Weights of a small mixture-of-experts language model, trained from scratch on English Wikipedia.
Size: 11 layers, width 256, vocabulary 15353.
Experts: 4 picks a token, a softmax router.
Below are experts of layer 3 (counted from 0) of a mixture-of-experts language model. Rows are named router (the router's row for the expert), gate (a neuron's input weights, with its number), up (a neuron's input weights, with its number) and show model dimensions 0-255. Each number is 128 + 24 x the weight over its row's rms, rounded and kept within 0 to 255. Numbers have three digits each.
After each expert's rows: a language model's description of what the expert responds to. This comes from a sample of Wikipedia text that the model never trained on.

# expert 10
router:114092142107144122100113127124119138139131132128129111159141120129187119086107145141124138112129134140124116144138127128137127091095164131090095180133124113133127137127140123114103149157136150168171157107145153128107145153178135146134149110126160133106113115125127108147185136144128154106237093100096121118134184116169156117134124176119134080073091122156171146111123144135165139106164118127171143136112120125089089112118148120156140129107100163094145146065132100098087143133141127143156080144145122156090145104124135095120125108122096107108119110108119109128115121167128108144137137105094123135140113127113099111126141116125145133135133123147102102121115118116158138136085145149131138163153190093090131104144141142119109089120101098088148097130133123129082070119106090
gate2:156127162133121147167117147140121109154152126130140153136163105115126142159100095159135117126109184140133144128150136117068194137136132128126103110130106157148140113152127129152160128105047093124120141157135074109137098165108125134124105106165153189129093099109086126135124131098080150115088141140168129102130118136119135092126099124172114099149148101093124076123158135151108145122161126149165137114125103111096155109128110115122126165177161109151121107127119157118160141124126119150109115122140137143124130154105125093154111116161117139129108141163105145134123134070126132120129162062147152127152118126140197110116104160136123101130121174164095162122103141152152116117156153131131157146048109130097143159113151171126143138128144127134134117113148121125107121157103126
up2:111133138084127128100114117150189111107146108137173149141149101095077123132109129134084193129157140114083112093112100151125156147109139133142102129103150166165125132121178174138155129089142139136165104150102114120102094139148102137166121125111128198182122124120133125134100129107151112138137123139128066157121163159158115169127116100105160159150130104141119116110111112132134082121108152201140154167146110119117160104194134147129143135147144119135140150112125157123180108139124166171109140112154156113128123171111114162167129123148112106103144107125141124116111104107088144120101140134136124108123141130139123099114144105102118109118109116107140092135113149102120097114134113102170120130073088154099128152141148144108112141143127112109132155165122154135139156169101093
gate3:139144096079148123087137138113128099140125130179140147099104141119105140156173140132115128162129122141101092142090158146094156147102125153168087143081084151087125131122142140122144135186110119134127137126122109143108109130108104129133146131120118144161117098152125100119180122129109112108139132079111080117116124138116149108114083092171114164100129117117147155167156143111096142133128111091140150201145104139120159158169118161117107154143102111149117114084145171164119134122124108151165116148120137120148161138113160125154140114124149112135118124102117146118135141109122145113116111107127132134172157108114166071091150143160162135115157127200108122175121121166137101147117146136105145121080150108100158155094169141134116164114117088095104125123141127156106091110088109
up3:113091179134156113165128106168128136170126114155161155186207106122169146137136104143093142152116133146124130137162095122158078139132136130159128108141147107132130104149112126110139122103154101131124144143130105103147148110114124132125128119156138136177129134145090163154110138089149126125099127133131148145182137087135157189128156134153183099137160155165084102117120087110157126110139125177134095106141185130122153118145117113144111151116142112112148112111151086103168095126169115113118132094148129119113134134116143122140168134112106120108137123143126083111122128127106098077155120112118139131091056151120115164148126106105144082137112112099110115128137167143122125100190114132143117130141111142156134119110117118115123098157171169114104139134074125108119149110161099
Description: Sentence starts, table numbers

# expert 32
router:130152128136140147148094132145169141149113158153149114145117165101179162134133147085131119102139117162093157108146107141130115086111171160161113166105117131108132135105161090147153128125165166146120137124093110105099117137148163116140102127125181138122119134158121125200142122102115084164106113099149176119130179112132112105150133112111092108125145135122122072120103096103123126111089172117149146146106130128157098109164134124174144101156118123137187095093103155145104117087169135141139147181130155135135134089122166156105193151143096160095135167185134136121107159118131127135121134146165148135124090127128126119131127095149136141133141118099126156143170115101158186086168145127114140094147149136117166127145146120133132132116136149129114150121134133108141122143113140
gate2:062071154170103120087110095123095095098104114106104121102107123144112081156105112139122124121112125138140126123097131117123122143119072055085153153124109120163121148092152142134131120108134161114125100146142110159130144074108152119140127133106132075103166110093104132113115127168155133087146103148091119155113097088137109112089129153089117154130141122158140155118150152141142121129128119142110135099137157097123126169139147131117126082118130110100098193165141124109149148119126121116108105119141069095125088138079109122102132137069134093126144144110132105087123114148109131139120152156067087101103133101129110140127140099125110085118113144144119123114131140126104124139095139113120157119122148115119084097133127150150131163147066110093174123156136120133140121131135124
up2:115143153151147096115122110167156093124113110142122133108143152103146111168140101094097125106123137136119150088109096174101145104169121151113111153122103153148089155160118123122173115102111120124115125146103115177105158099138169109130135125122112145097135143115107183140122110086121092086140128139153161083133118089139102132063140141146099099141131133150104112114107123124157102105081146152137106159133125141148126134127144168136160141166119097149117122120077159144131141133144112155152138101072084107113092092084132126107142150132154148128146127125138120138075180133115171129134153167145137138133148121145126127136117099115098103093136152154112142118131125083144123136148164120118132092152104168108104110184153106135128147109089145090169153162100093100150092100088102
gate3:160150112092137161148125166127145108126115147118155137121107148120120133155172148135196125135157123129125131127171115147132113103132157164162146120145136105133165144162113103103113135120123121116107156148107121082149080134114137115138112143109124149134093167127144142129125108130063110134119162155166152124152133166173132125168113095157144142137128127116102116136128096092104097129104145103141151132127109117148141139097099159112160171100126139148113121165074151093101121106148086096145143159115156141138172119180130186123133144138162184174132132178102104111118173064136127145142105128168132116127145147106120094097130135150127184141116119076130159133120170153132122099145094152127126133114072113141161116138144149116097104094150148142116149107119109128177128104132117
up3:125117114087113176135113124127126086113110125163140105108137142119134087160163153129168130135130092114137152128165090106127112120159123157118164132137106104133116174186136100125121098115132124049093148175105105115111113130129153104131107136128138099134079141094129126126153117105097130131151146140150127107141145132181113158121109155144153115119115153168113160112129107089125110144107156117141140144160122112140122149112086159113141159107129137133099143158071168113120109095159087086131166149094122130132128122159117169114141150145123162143151160142103114106104155076116115138102146134124129152131125159134100107123176113170081173140133155112124139117121187180100145125157109157119129115132088127128138082134126135136102103106113129093143146160119098121158090077136084
Description: Line breaks, sentence ends

# expert 36
router:147102111100134129109135137106128128123119141143108116109143124194144086100110122105103140146143138158163078141146119141122098141131094098151079118169120145176137122152126120126122109124111137112083158108126140122178117116116108154115115103162185089123103133098123119095134124115137134130176109165107158096122135101103126165141169140091120140106151123122148140075153169132128139113149119132128121079116150115138123154136095160131139151097118129095159117134089151127149099120105096131075134114123143121109167139119161079117147135136068120129138117115120141172168117167145107132100165121112104133170133125124086152153122100125121122122156119120162152128129092133083158071152146172155117144107148160094146120157067137096110123099121101074149133159098109114155154133093142
gate8:157145116098092115142171172118088124111138160103114136130147160105106132146094125126145115113139142134132121168112152088127169084098097136111108122143126128142115099126094136181100125142113127089127165081120125098131150114139122126147174103143095139130131094112080133122111110128087116092156144145168122163137124128083106098098153119151122132124170139131156150154101117168094176156126153088128118136159128156130124109166137131136137128189116121131111131158114131152171132095121127105056106140125080139126062133123163115133140117102102133122129152111150128086113118165108084168074133129122109128145195103146114143116148142116121136092125116136095145104140099181123128170080154114139162068132130135119125107127115152121147105129160149127121140142144112134112105102150131
up8:159155135097112070154109120133138116107145132170138073153128095145091128116130109157138081123105092123114122116099135152104161130126127108122089124134156144156115117134136108128119069136142099102114139104125109106108101099090135148140133160138156137160180164129155126060144147133122137113157131109119129092120107138132145121091109143121156146177124105110136052147120154126131136074142092123143136100125118151104142143182105116087124159111174147181159130096145183117157083172106115154154118142070115133128135154099118118138117148145147095126130105120116127168110145095132145170158134138120165128113167125114173153131143099117141118162113129119126122129104130155154147143133109148110121119109168139130128083133126119121087181161117165140093138124128095128171104140117123
gate9:121105129125143151161114135160116147137114170158091102124144157134120131154073110124105072127119139123114094108133110149156155125137129127180093089155148138144130074156117140161120133125106148129099094114153100101130152151110123111183100153163148136106170131131169149121128139083096159117149116137107119105151130125086137088101107153162150128167154080146107140087153142131146136138124124129135142131102128136161132166140129141136138184155147127154102127169083190180163158126085122140128107140117118105148133135165050109128090126143117103152115148140128161126146138090129167116138149125144107135151180098147134154105146127098122120118126158131139110094126113145134118149148120125118144140072122119116133179082075126096148112142128123121139129116155129137110176111089134
up9:154175154128154129067141125115135095122110130089163167122129113123136120095165147123145152146126159129147139124136119102086094122110143133111142154134099122117121165110119136073115123148142085148154170170103157120172128110121129158060155107115109134149114150107097139155140115161123087127107118103156126142113119102181137158139127156086079130095101149142152114152119120098131131109132161119135109111148138146103144124120139105133117110105099110092136130108157068104103136128158102106099161109151135135109114100103176138148168132123157181114144129111112083112138145152125097118106109134098162123115083148115107077148126118134191114097130117131118146177115164120147137127108149128131134113136147147161136089195161120114090134128120165132105127140128121111154064126150112
Description: Articles, conjunctions, pronouns

# expert 14
router:133108147124125120138133158127111091136113127102124118109155126110141120116137113104122120128087139130171152131135081135124135111142104125138133185162122076134127095087106129130146124117130145140109115140123122129142152129167117131141163099167125108112091151123096134147104120070128105101133079133121122176133152119076081129061078093133146113169157157148095082172113106118142109102131144119091131110150119158127128077098164152125139148104142079155076099102120129140120101120139128111125112121147103124102090092095146066132097081099140151087135133138125140149117119147179121118144098105119122127107129140096121174133124119119153108133126176126101107068111089157122113167125111152143139140141142081155115149090123112142174115151151125089143150096139133127131143126091104
gate0:136135137138197114162145135114125151131125090158100120159153164108109149147156102111100131077125126131150126119172121134163078079099138136142115109101127139148103120123106141173107120126078120149135149100110127136103104121121152121130178124111123144154144144149106142130143130088117136122105123105151123130105155117144124144148135198108142109149158112088126114120150102135110105148099124077120175115116157138139090141122146102154147122078119092159106131147110110086135097114121063167153110140107157175116106132138091126129154096082094124153115120150158137150150121160140144140164124133139176113207142125102106126153116120074119132138123125142140189132131140157150144125136146125152139107126138146150120117123115129134181093120066156122141111107157111103114136148117181
up0:141142156162133117164157121099095150167126101144129144117169137112107155164182110132121121108085120149179140098171144145114095085148129103110130111103116149152100116104079104153139131147102089116124147115109130106101121081092132149107186138109155154148119157147108134121139125102093150136133119109116123128118117112140122166105125172074155095161138117088118097126158107144092118130108114127129146106113157171160110122146149113170170099108126074186132135158120105107124111083127111137153131125113132139092090142143107120163122116105119147161091113131152143165163128145162152144160117143132154107178143138109131140145115103074130129121120132107125159128137146132130134122121179123164099112160141148146132141104124134135164104127088144135178120083164084135089102159133153
gate1:147092083097113174124139115123141119119136099150166082149122120106152099086147122095121160081116081156148108117090130110149139120126133137090138140110138163118095094125124169128114162146126150138138127128130143110149146138152155125099138117129169140141146105179127112114120167153130147142158089117110136084167133127106120159154133143139148109107180119128138139085134150112102146128080134166117141158129118126128118126146122123121137093143107090094141125113086128125141168121065168168098129172123109119121126137193075133106121100113096142124126110162135145167144144105136108118128168138141107082124143094140116117136133122180106158142137098084122080127189119158103164142105099101102148081121089121107159152138142166120106154162116105125124105128135142171112115118094115
up1:126120135115128125135133139072108113105112116139152081116127132113146113094134100088105142088168085138149121130079103158132179125112100126127137148117129133105129100130147121144155127153106117102127148133155147104093116128128175103140132140125150140143153127109129126157105129154091145131144093128121104138157149128111128091121093127134134075113155115101103127130109115158151125163095113154144136158166131108142116131144099103131103095125133115102119119128079156119142167130123170155108116133164111122126072122132100088072129127127090109131111160128134148192140122103155117068122131103133133118127156079134079131135186121147122148115143118118136089117198090151114167135134137118103186111134097106113126129143141170123138143194150155163111104095159127149131164107095067
Description: Plural noun endings

# expert 0
router:104049100152119133133143120160114123123141114146134139146138154167187116150099129152113118087132113104127092122132122172105104108130117138130125164117140111200131146098149080147124146162164161142187111141128139113122151157191140135124146106131152079099110095086151110092132139183136137125162087141096128112173096143138114112121098146144145123130135151136157164103134139141139125147135093116117102112114184126141148092117127185128133091108113152128107117116132110126108145134089122130102076129158126137121106150134163123094125151148125139137137122121098114103125148161082097126136133124108127136121146127103111114135131128169156130131127129113094155096141133077148098100153111152131148128142133100074144134144099121095170124134105132094144108171119135050125126108107091
gate10:115112124150163177125106100074120160109133113118108100088086127137134096123122099186173134169104150118153171099140115127084135127135117115106094168169117146142159118151161144124147130124112148129098128159112138111112142109128132093127108109123128134111080165135140104158121126143110131142137115141121104161138126125113086142166120101144134136151088142100087089136090180134153162075078135131092144073137124088131159094120070113097175139146138132127129118107145143123152151135143097138150112096122155145126094168081119123137120166100146126074111122152146104153143130101132154108118153121131135114124104169150148182151129189135144112150127174086169144088136137107146119114121130169122144110141116110145107081100139150117122132141122123134100135140149144147095144112129106
up10:101106128111187141158147118083154161156100101158099106115117141083157153134105119203169110108101126123116114092145075114130184150143141091189130140141128112140153145144121130138163143118150119140131144154116142135159152122121143133138146104133121146128118161115145111100136145130088125141138098107138141185119101107151124130105109122159128126148149135132155154143103122107131106122126197140089113111121119116162138107118137098144101146129164139145120168107071118126171162156145134106107121125176114159087113152143151081140107127135139127136126097165129111124135147126169134110155133131108179144118103118132168119159125114134102096074121163115168178101121123128131109143119160193172152145180124132171149136131134092132169124110137130128141119163135126124102145124088143
gate11:174126115134150123149097114132168161127142140155119119120088135100093159066095144136149117111136123124107132112113157148128103108143174150131087120089154110158124129113158136133099110138141137144142135091099144171111127108133150137125127133131121177184122104127133108126106153130145124076165130120139149181126147107132126169122164125119109133170125149152115119132136128177149105158135137177105105160157111140111095134058093126134088119134136163116103131105144101131143102169120149116116102138112127149153099148120085156169149112153152080117125119128168115153122106102166144168095141125182163122136078115119160107129102105096112128086120165185094146161084114146138138166097119128152089132131131121146111152106101139116150131126175121139142121146122102117123137161177100
up11:109157072118137114103118152155140099084157115092151111162145111104133105190124114120071128127112146086153129108146099135101148155145096149102156109147138139128164122184150148146142122140130148104115123129146140074147111129120131105125101073140095141123122161144111130110137123109129122133079141122107149081113146148138182096101115127161129139095154120120145132100129080129107123125110146134118097131139141142143180142144148150104096161141092102178131096155088129111154105139107139139151190103129134100081143140135140113094129181127118132093100124130107107111133138112063143068150113112128099122144168148144101163147144132131133116140167148118121099082133149131124137108140143117105127124087109139135127142126141051126106125090143130129103138113110154131145122111066137
Description: Month names in dates

# expert 34
router:161157116109137138135154195146181064104127192154146092150162115103121113156116099107122142148139121142131110128134083125102162148122077155161124148168170128111151132164144150130108100121139129155155119153129109131108131142119123139134124143138113140114135133131138129135161126096143130137129104154159103163131142120138125154121154081128171155142100145134102120083156126109107130154085131119166146153143117101093141151155142154115100098121149128141063118093131106148086124148124110142142166114097160131140137141165100105138123139082144134138151117068155113112110170106159111146154126106149114142130168149140086122135084114128121126105093148160116069149091103124137133120141070092110132114107122105109109119127103087144062149150138129103112119114128133128179116098125103
gate2:139122104150158119164129146138140123132122130097197120132140146142139116165105127201164102131154113167173103111143126110115133135158110114113127115180135112125122141131143079125149137138095122141118142129081096049117103141091141125122137115115136089126088147162121108156094140127127106093132092121130100148075111106127122073086152102112116136196158117162139100142132112110162103126144120114111126185156119141118119148135154122147150158100141125107115119117123105107152112103116160088164150129131116125135140118124148126161109079096133137152114120113123102085153148145128097165160156120108100122134137141103106158142077124104136111127130092140158131138125088089080096133087165146116172125137162134084105137131112126155131113096109140107148091139166162122145130116111097
up2:132158139127168085175139152166115153132130150131162111123139160103138131155079080171100101140149130138143069077129129100160127129129114143100140143158128091108121118175116104096114131161101147129129156124120114110144122104113137122140132142115164111125123104115119127150143117169142106113138102126083047144152138116128117088118163120092141128114161123121127104108159125098182155107136145121077168150155100137155135154150128122163132124138137157127135166137076094119156143172097158097185127128096139126101131125118101191150151124108117118107131111139139103127129164140098111123123132127111108170114159077090117098194103106146103098134121119127120115146127125154118155092116135097127138058114158115144114156115126113130156136094134137141164127132155145153127145130099143
gate3:100124111122082162150092146083102105092138121094112116140127144143152115169108137147107142115142109152132122141086116129121140107159092173137122107152117113098135132134133156109120117122125124129163151147138170145135190171098189105124104106082158126152130160208156128160140126107123179117081146115153112141091106116099080081171144145121107130109155085143117116121130152105092108152109117100134144147093137091129112110131133147108112152119146102084117112122179125154122105128131121128111110103105141143153101123102160161157126094086120122150105094108146155161155109106145100138116153136141144118133161109155138095151109148108157115089117114109146136079111151117163118117153119155141183134128085131112116141139101120129158146154110117119123102111106157144113151178086129
up3:148115127141170085101125123108120175141118124134134147133091122124105150108144134111130107123128131094154153124174141102140122144084149158101089132089139093127134081124143108120131111145120113114099116094145127108121123111101103117119162124151093121104163108106117144117152133123113093136175102168139135092135123158167158184109128130099139139125151155126154136124110096171141118082151143091158129142103120164120128135143117104142138127140080151177140139138104143087167118111100149128143127106111104133076155118117116116126132139162115113102123149180108072105116142126104139138121085139103104104119101189108141169128141094112063147146115163122130147112169137134116139131116167119136069120148140122163153064130165144081105089103148114124115146148127086135132080081139112
Description: Time and part nouns

# expert 45
router:106089090161100085129160112108136097115111144139106100145097166168155122151130129099155150119146125140172128163153102117168110145149091147095162111133183129136107158130140126130126185116139120129082140127110159113120131148121154135129125126125128114129146140104095124165141120166113124118143095134161148096086108117196122120127154153096133138107090116110115174130134155145137148152096102159099114101082133129097075156115122110114153125118091111087118112102108134141120158120111132117111183121124156126151137092113145123142115109139118121161173164085139123118166115152128108131122116174118139134136154132099148138139115155125108138123149085127154153159212141112145178169125148104135146100143139149097140114160070140138081129079138113142142139162133118089125144138101119
gate2:103157100108110141127099108114131154105122117138131120090140129175151147103147099173135124070135105138111118060112118097119145127133134139086112108133122123116126100133138096097156124091099139075104128131180065092148148146153116161111121100148169125158146139127125130126128140175179106135134087100092120139166124093129100134145133152145152098141122155145125106137126110141142110121115149139105183138143098165131148093131084095149127145140184179110136122142120117147144124160115100131151117103083144104145100117152161141166139078120123115125135138108141102148134127146128087142094177086091099129118150142113170157168128131093141123165154126119135141090135121151101130100147132140124112132075156148127144171131158152087098132147123142091134146161082086137125142142132117
up2:124103111144122109129132188146182142123137101146065119114106109117110136142142113159093128065128150126156112084179132146125130118099170122099130121108072169094151111081143133121120126120112129098121138147141099108105135161109097143120180108131139106090133140124114117107109129176147127123090116125095091149151134104097167125121100127157133111109172101168141134177107172124092161142118095110100123117115104111142109128150128096145146139122125165130132118113132161135163165135106114115138142142142157138132145136161176118155107160150087105117111134128152099104119161164136100127144132116114093128179157131094150202134108105097095129147129138117152165068120132143129118104102094112161132135129131127117146165123135106108126142119125141081100162140126096095095134126107171
gate3:163140143132087155139168174139137106129109157112142139136124154109102146119075106144165128142132152129115122131147082134096090120108153121151099118107074137130136137144117124135148160124127127130156110134106100106156081121108144117099127090136158148170119128130134122140093117123102133119130129125167144131125084151147082146146106129119123112187180124117133150123134125124097136128165087106145116156121130123153140100148137136156147124120123134145168098104117087116145102123151104135155090113138101110125114114124126134052155149087127117113174137113138129131149104122103114194182156150098142109118167092137111111098122074139140132126128123112122139074160116148150143101132102188161137167083130132140129109158135105082118152153070116135151107137123132126145185174084094
up3:131138115138170082139134166125148106150127135144122130172103105145113098059111145107139094153142120151119099145125148116085154118063147116147120091122120131115162131073152108137116127139153166136124068095093166139094129070106058134145136135134147152109156132146179112160052148112127154161123109123150167131089129124111170104151172128101116101141167123140130110100121145144141155162142118135126142115129140106114116156155131088170126127182115119117107119150127106147120106128159159128130089188139155137116141133138110109126145140120148147112109135154140118120135145148090125148125124138087104134151137084117151115101110107130148096134152109100125137177152132142147165140085116125111130141127106164143128144139136133110159113115105152162087119131162188115111132119152144
Description: Table separators and years

# expert 24
router:102140091181142143153146148102134154112122143143149097146174122109144119169099118108129112161148122113130122144126099108160143119140146113142154097113157109123164107114139144136091119134090126117104128127152138136113140123127158123148116093207137102153158184165149134129152124078147112156113134177143160107083122130155135116179151164138108194084140156113146144093115156138106139143119139083100131102094138096103145117122125073117110139128135172164123138131162172103126143158118149112116130127158089141102142166121098163111155158118102086114102122177139138135139141116142123126148110156141120110165146118134156147101134144122118186157117161104100157136110162150135168158134108153116123123138131138159112126124139120117103100133054156127149108112128090124101142171108138
gate0:156169134120110104129071101116157137130104130132140103102136104127138132103133134173071123120104123154133120159124164124163101097105111180148106119117156106135145142099125099118137139137185115164132106122128142159182173122164165120108075108126090147106125113135167149150102102135109093114102136135151099121117120129129099134122124157141126127127152202164111164127134116127137122169106141157105092159090112083140127123099125151107130106152147139104105090155148105128131101133115157108103158134114135150121131140094109153098163164085152094147133134151143151149095108151156109104147133116138135150124134114108070110124144169144129108070115087118102112093099114125150138157127128123101177178143098116116111116140135117102130104138150120110169118179135146106108098146146071
up0:103113172104133137142183134167090105156138127134126146152118146111141121172103114114120127144151160114100135103093081117110135120162100083141152129127110133143140126124096127123135158133097141119165144133118126127085144135149117175109202131099115144163110132104085106147143122137120110135168105114129145155137151113118164123127152127122113117124116135097161152104188119137147124106210132098132132071156152135128146138084122151155121067124124110101165111148126115087132099141110138124124093102171146118145109130164123145122146106145112133150141165131154138108174165106099109132108112141113123148152119102107154084146135136129151123121145156128120141148174148150121113086197158149149107072135121129143116146132106146134134171106089094113124119118136110160123193138087101
gate1:125113085133143148130153182141082093121129174130105147121114105112126136149140084138132085096133146123155123144149130100124112123118109112067138153160078102142116102096144120137133111140085164149136128068087154131122124125096114180122170108156106113125098135116164111124119127128096118140157070098161148114116106151139149133108141167100114115186132078138124108154129118162137160179150076076129158148119135179157108141165157089145160163119151141146108139158101122130154128130112123124182107110100095132102133134104155105135103133092123120123139123119192123104118138139100124151154128137140124137149139190145099149134087121140096113126152118129154138141131122133142122097141114146163132147118127137143133135165125138147180127095115131124138132100168131129159111107142182
up1:093140117092097120123088108128156117129108103123134090132118181110155128158105178093103109141118077133121111154096144146144160092132103152177109094097142104104152157127141132129130120121167117123126102139142125112099138146142152112114140113090125147143197131093101140105111126106111132086129141134118121146129143125160113114126077091140151120124110155094132124105132121112115081132119139164153120103139147102145166077090137177124106138143084154102129111142164157104138129129167152113098147105130136106166135146169144139100118146169120147096175171114097131140097072149158138142112156131127143122107148114097108124132123128130141130156147119114127144105152106136122129108096164123124125094131090133117140087122090113124087124165166147095095121167105103122082117075073081
Description: Adjectives, numbers before nouns

# expert 11
router:109098143110123094122159136142131105102136111137117091099153101161159080093090134147119138111115112130129108122137141173135110118128122091154144162157130115136128125103111128141131144107179143142158156147146185108103136135162131118073141115133160098132125084083134099115177148240116112117150098135115143111162160128126157114096109150155181098121133084150158135138122143114133120109152106128156145132121128161136088137120134110143143130124148132098123133153121053113103135129116152139146084125166136151131162094125150081146123154138113158122127126122103127135077132150121090113143097152140142170117096161110090131128163147126123130162134121138127145128144117051139129087142164122157141131137148102115149136110136143140117085122122118079138136158087107109105094117130108
gate2:101155125150131103155147127096105103177132129136092123153156147130117137160086154161130093165148142153112178141119101141068086119125150143160117083125129102154128108144104145081109165160107116131159119163101128098153107120085097163162097096149113114125189123159124114121158121125127100116102143118132161144068133141166139122100124140150082109144184108164128096127130151142115088131118111164164110120113145118117118132163147092126133155141102123146166091135095133125125141089144126126154139138173151137094158133122138106150118129149122074128116107102136122152095173136116145140163108127136089126209129143139139117112098129125167138138180124152101142104110142118112138138107136160122090181106101138147097120149090099148141135134104092136135116123139137108104115133143125
up2:122128135114130146156138133110085141137146106093118117149132151102107125155167169105121088103110112123134116145130096118092144131143174133139156092131121088094103090117104090148130196118124122121140080139121138145127087124123092146091100154157101135119126173172155119123123126091082148133148136138146150122120117135137132157123122126115100097132163041173134133129126161063121122154128077093100076135098133109150122146132137113147112119144080126124160121105119136121122164092155088131151134135168128113100152137180124130112098152177137170127096143130157097120112137115148179114122099138132124102151152118185153078088127129142122146127181131125114156143151167158157128122151125157152130131140089076154135164130129131143127120127104125115143122118128119142137157101130147
gate3:124116135135130139148126135126130164132128104146120117145117126133101137076121136107189122146134114091119145110118150092134135151110165173075123154098129158133123141132107139150129121148144153114121162076122120163088136096183103130135148164105119143128177138149116120102106149123132157110156147106123088093145120105125098149170151088097132170122132111150116091107093123117096194107126113129111129133130106074124142133104110125175112063146137103130142145106158113108082140112139110128091110140096157135182143131119109167104165119126124085099137140146149140159182074098170104145089159111149131143154096100103140129130113118108137101130100121106126144187125142116111149126141076106124101123141122125106158122080115176119167135145129113119161109133102166150116105144128122
up3:095121107165127137161179120134127126131139148162097137134141118099143129114093093134123168153089107148094086126069158135134166103097123105123148114109139133109125116114114138113090118137132143145119155120089167124125117158157143156158134156139128137114144135151129106139097143134118117113176110135122121161098145139119151164111136142095099163109095169136109108109117138101131124139123115123141186110126102085046133141122110102149089123132099107114161156125112110114108092077134153155123094141116124184134114148150132171124140073107114072156125088145114104170129129086145138119139100093120159109173129091144136132103097144149151133161112103148165131156126103132149129137130134064099123119135093131112094126120173149147122157196147135121147142132125117160135128175146113
Description: Year digits, name starts

# expert 21
router:140118109111124171148150149137097138116121140101108144106153158100136092117098106106111132123159121124164131120141097085132143124101149112128125102109100087128136081142144114118128136123134130106169088154119159100154109118094100147128182142169098107135146149114104129116149125124093152102113095087149126124109092098144153160140128150154126119126144143131110149159137152130115117149142134066134145120096183108135132116108112107115147175109142152147107114102138143145155134140159087137184134126091166114108129141112122075151101155089094161123137139104158113095091147182097114130134127106128161138128089168113121112106116156104136161145123121148082123109088160123157110073112094150151101152106107136177139172146175080101141109157130159094123118148134104073123099120135149
gate0:133074122141105128125101094138113119076132126118124110122132111126124113143159118116155123108143140097099131106150119119111127120120143137136129104094128145124114142135133127145124117107126107138134109119118139132119077107118111109157090140131147124149109145128124097116135137130128132097132129132160123140109121154142112136130127056119154157114136069144123093126118153114107133142024121121161102163101122169133099142112174122101108084132124149108103102154084144197162120120095117156132175142152129141173115111118137164114162140131159147102135133168184139120124153115150107180157149137161143066111102075150114123122107083117147113119131090093129164112123119113153183146110097103115132131133103150101119154116137067154145187103128129158143151172126146130159122126078121
up0:113163147172144130127133154106123124142136146124123114120075122138160130119110127122157121137083128153166165148146137158128096160137129102146151143154112116129118105110125106107097162155101163131119154112150090142154176137126126160104136111119112119151158113138140118147123134143136133174149125142124129151154087161123129143148131143122089089150072173142141104128151125109107133098159109122146148091115150113110138126139077102159178156119122096134120138111167096076090119093175113122125098106130130129069144117091095097159113102161129116144119103108092079149138167177140138109115115125112098182185156188130152170120130128164114144108108174108144137124122140132090103103122108163127126141153140090151143087101127157110134099130116138131082108073118111131127142138163132
gate1:144086155162142147148141194125188135147137123132140127169083125133135128115138119119171145141135135117087138110146141146101111120122121162134105154135108136139130130142135116139153111142132153180121110129121172082107068158125134093134131116098107140117122118133148131094115132085129146107112119111138159167141111122167112148148118100150123151150183105133120084087149103126148145098120131135065155126130104153139122122100176119119141157128116167123108111121120122138120115117164101171157163130128170144117176169133112106103114111132158151107133105182151092128117153114143119166154125130110165100166112137117115169136140131083122120132112121135178186117177160083136132071101101116111105137147083163132139153123103081115142111116119119154102092171099146135141104136120136
up1:150142145130106078101138093094128133151132122138151091123129122109152169105149100156153140107109137103131131094107131121102151104121147107103135127129121157110110142101122134145107126127136099122149176115135138187157172134180133100135082134117161128143120129132086095126146152175143113194113184128096107121136127133102154086128099098113101098102076167135146099187124170139124116139099080124183121131113113143081108149123105098140115100128113086102116147118154146153108142122110139122104125173126104161170098076123160120148135124188154087107085146126117172128105094133151141114104113143093106128107113118146138125132109129134118134093130129086113114125102123124108142123155142087154144157137160118104126086119118175124119166141128087129129142105118106154136157115153102
Description: Passive participles and verbs